config.toml
num_hidden_layers = 9
hidden_size = 192
n_experts = 256
experts_per_token = 8
d_expert = 32
d_shared_expert = 64
hidden_act = "geglu"
moe_layers = [2, 3, 4, 5, 6, 7, 8]
router_score = "sigmoid"
normalize_top_k = true
routed_scale = 2.83
balance_loss = 0.00311
balance_bias = false
n_groups = 8
groups_per_token = 3
init_std_router = 0.0143
lr_router = 0.000632
vocab_size = 26090
norm = "rmsnorm"
norm_eps = 1e-05
tie_word_embeddings = true
optimizer = "adamw"
learning_rate = 0.00268
beta1 = 0.95
beta2 = 0.98
max_grad_norm = 2.0
batch_tokens = [65536, 131072, 196608]
max_seq_len = 1024
train_tokens = 572100000
max_steps = 4447
dataset = "wikipedia_en"
Below are experts of layer 6 (counted from 0) of a mixture-of-experts language model. Rows are named router (the router's row for the expert) and show model dimensions 96-191. Each number is 128 + 24 x the weight over its row's rms, rounded and kept within 0 to 255.
After each expert's rows: a language model's description of what the expert responds to. This comes from a sample of Wikipedia text that the model never trained on.

# expert 41
router [133 131 127 115 153 107 149 102 128 146 189 163 130 140 122 117 129 127 127 119 148 106 163 167 107 137 141 139 111 145 106 149 111 115 142 129 120 137 139  85 128 118 129 126 169 155 120  95 128 124 110 161 146 133  77 143 151 152 142 130 139 125 151 173 129 137 112 126 137 134 129 153 123 147 129 141 122 163 118 115 105 119 131  95  93 118 185 112 151  86 145 132 167 155 106 125]
What it handles: Clause-linking words opening subordinate clauses, like While, Although, After, because, plus common prepositions such as of, for, by.

# expert 11
router [ 71 134 140 145 160  60 140 125  97 148 109 161 133 138 139 159 133 108 147 109 116 155 147 147 149 146 134 150 117 140 154 120 141 157 108 119 113 118 114 127  95 172  91 114 122 119 108 141 126 107 143 121 153 122 104 105 125 151  80 144 132 136 147 160 116  75 117 113 134 113 126 150 139 146 173 142 119  90 134 120 163  80 118  83 118 124 153 148 143 115 117 145  91 110 119 124]
What it handles: Nouns naming a creative work after genre descriptors, such as film, album, series, novel; also word-initial pieces like En, An, Ex.

# expert 2
router [136 179 153 154 135 104 116 127  69 143 141 144 129 125 127 139 124 110 124  87 118 143 127 100 137 152 110 138 112 135 116 121 120 128 140 139 133 135 136 112 155 116  95  90 124 125 148 137 111 124 135 147 149 111 131 157 148 199 124 153 155  99 143 107 138 167 134 110 154 103 113 118 118 155 126 145 116 145 116 142 151 114 110 112  85 130 133  96 147 142 124 114  95 107 108 126]
What it handles: Pipe separators, semicolons and commas between fields in tables and score lists, especially after years or scores like 6–0, 2002.

# expert 33
router [156  92 164 116 118 131 150 143 111 125 148 144 117 127 157 161 127  89 104 112  69 147 156 129 145  87  96 128 106 119 161 141 131 126 150 149 102 119 151  87 125 145 119 111 148  99 111  96 124 111 142 147 146  81 153 113 110 136 155  92 183 158 135 158 115 136 126 176 106 169 131 154 141 103 111 117 175 140 124 151 131 136 122  75 154 136 114 107 131 143 126 145 123 149  92 147]
What it handles: Coordinate letters, degree marks, km and sq units, slashes and periods in geography infobox data, e.g. 135.35 km2, 50.4″E, Density.

# expert 35
router [112 112 134 145 134 118 130 172 115 118 135 143 136 157 174 159 119 114 128 129  97 136 132 142 136 118 135 145  82 106 147 123 134 145 117  85 152 126 133  94 107 135 116  92 125 138 131 168 113 108 140 103 167 105 123  88 159 162 125 119 157 125 148 137 168  96 106 124 141 137 136 160 172 104 162 159  97 116 146  97 102 128 141  99 117 135 147  93 114 148 120 114 120 175 129 161]
What it handles: Mostly the and The after of, by or to, opening names of parties, universities and organizations, as in of the Liberal Party.

# expert 39
router [115 165 113 150 174  84 140 133  94 133 177 126 156 159 131  94 126 115 156  93  92 165 150 158 161 121 141  91 132 164 110 127 134 107 122 141 122 123 112 106 141 124 115 116 113 139 153 111 143 135 118 167 136 106 121 123 105 157 133 121 152 108 136 126 141 118 152 143 123 144  95 159 112  98 158 144 136 116 121 136 100  88 145  92  68 156 129  68 135 140 156 158 103 143 105 143]
What it handles: Opening parentheses and commas after names or numbers, in stats tables, census age breakdowns and honours, e.g. Brian Shaw (6), (OBE).

# expert 4
router [119 114 133  87 148  83 127 129  96 144 110 135 131 155 130 120 135 150 132 117 122 132 165  97 105 141 123  96 122 130 154 145 134 158 151 119 170 132 134  85 145  98 145  98 111 111 102 117 115 146 138 139 130 143  89 121 136 206 153 131 135 139 136 128 176  99 142 136 175  96 130 118 117 154 160 146 127 144 122 100 150  96 118 101 121 127 124 103 142 121 121 114 115 124 123 146]
What it handles: Pipe cells and position codes in sports squad tables, especially before nationality codes, such as MF, DF, FW, GK, or the pipe before BIH.

# expert 52
router [ 88 135  99 120 141 107 139 109  55 137 144 133 116 159 132 174 147 113 155 101  84 119  96  90 107  97 117 114  98 103 146  96 125 141 135 151 165 142 114 105 165 126 102 114 148 106 103 126 148  69 152 148 164 129  98 162 176 158 112 196 102  84 156 121 117 166 152 107 107 125 113 112 143 142 110 121 121  88 116 133 139 142 140  80 114 126 113 130 127 150 166 107 124 122 117  95]
What it handles: Middle subword pieces of Latin scientific names and other foreign or rare words, such as madagasc-ari-ensis, herb-iv-ore, mel-an-opus.

# expert 30
router [122 123 163 160 155 109 173 143 100 142 136 147 156 131 198 147 112 117 168 115 104 166 127 111 122  94 168 148 109 133 155 164 108 132 153 133 136 134 163  98 136  87 144 103 151 130 114  92 128 126 151 157 126 130 150 124 123 166 127 105 141 162 127 110 114 158  92 112 164 161  98 144 151  77 133 129 122 108 119 101  88 110 147  83  82 161 145 152 148 123 130  77 164 122 128 156]
What it handles: Ordinal suffixes and ranks in sports season infoboxes and parentheses, such as 3rd win, 2nd title, 9th season, second-largest, plus opening brackets.

# expert 47
router [ 85 150  87 115 134 123 142 138  30 124 125 133 106 142 150 141 116  93 121  95 133 134 113 118 124 137 146 154  99 135 146  99 141 135 159 155 170 133 175 103 158 157 113  62 147 126 154  77 164 116 167 150 172 121 120 133 159 166 116 117 109 120 175 101 146 133 135 147 113 111 107 121 115 123 132 190 130 145 129 141 152 101 155  96 125 122 120  82 126 149 169 156 107 134 116 121]
What it handles: Mid-word letter pieces inside non-English words and names, especially French film titles, as in enfants, fugue, Commissaires.

# expert 17
router [119 140 114 128 160  86 137 168  75 122 150 153 136 144 129 118 108 110  97  96  94 138 116 128 131 178 135 109 144 162 104  91 146 135 162 145 117 173 152 109  99 139 107 133  93 150 111 131 116 142 139 150 153 163 136 137 123 168 120 134 167 126 126 108 144 139 164 112 112 146 124 120 119 127 168 131 137 151 139 142 167 109 148 103  81 131 141 147 158 110 116 127  91 148 122 136]
What it handles: Pipe separators and closing parentheses in wiki tables, usually right after a person's or team's name in sports results and filmographies.

# expert 57
router [130 110 126 140 111 160 126 107 141 158 177 126 102 102 168 143 140  96  81  90 105 124 139  88 124 129 149 119  87 118 157  97 157 108 102 119 142 110 122  86 148 112 110 140  77 140  94 148 145 120 147 151 145 105  96 157 164 147 139 136 157 114 125 133 126 120 139 114 119  89 135 135  99 165 186 137 163 108 125 116 158 164 115  68 104 159 113 107 153 163 157 110 132 138 143 151]
What it handles: The word the or The, usually before superlatives or ordinals such as the shortest, the only, the first, in running prose.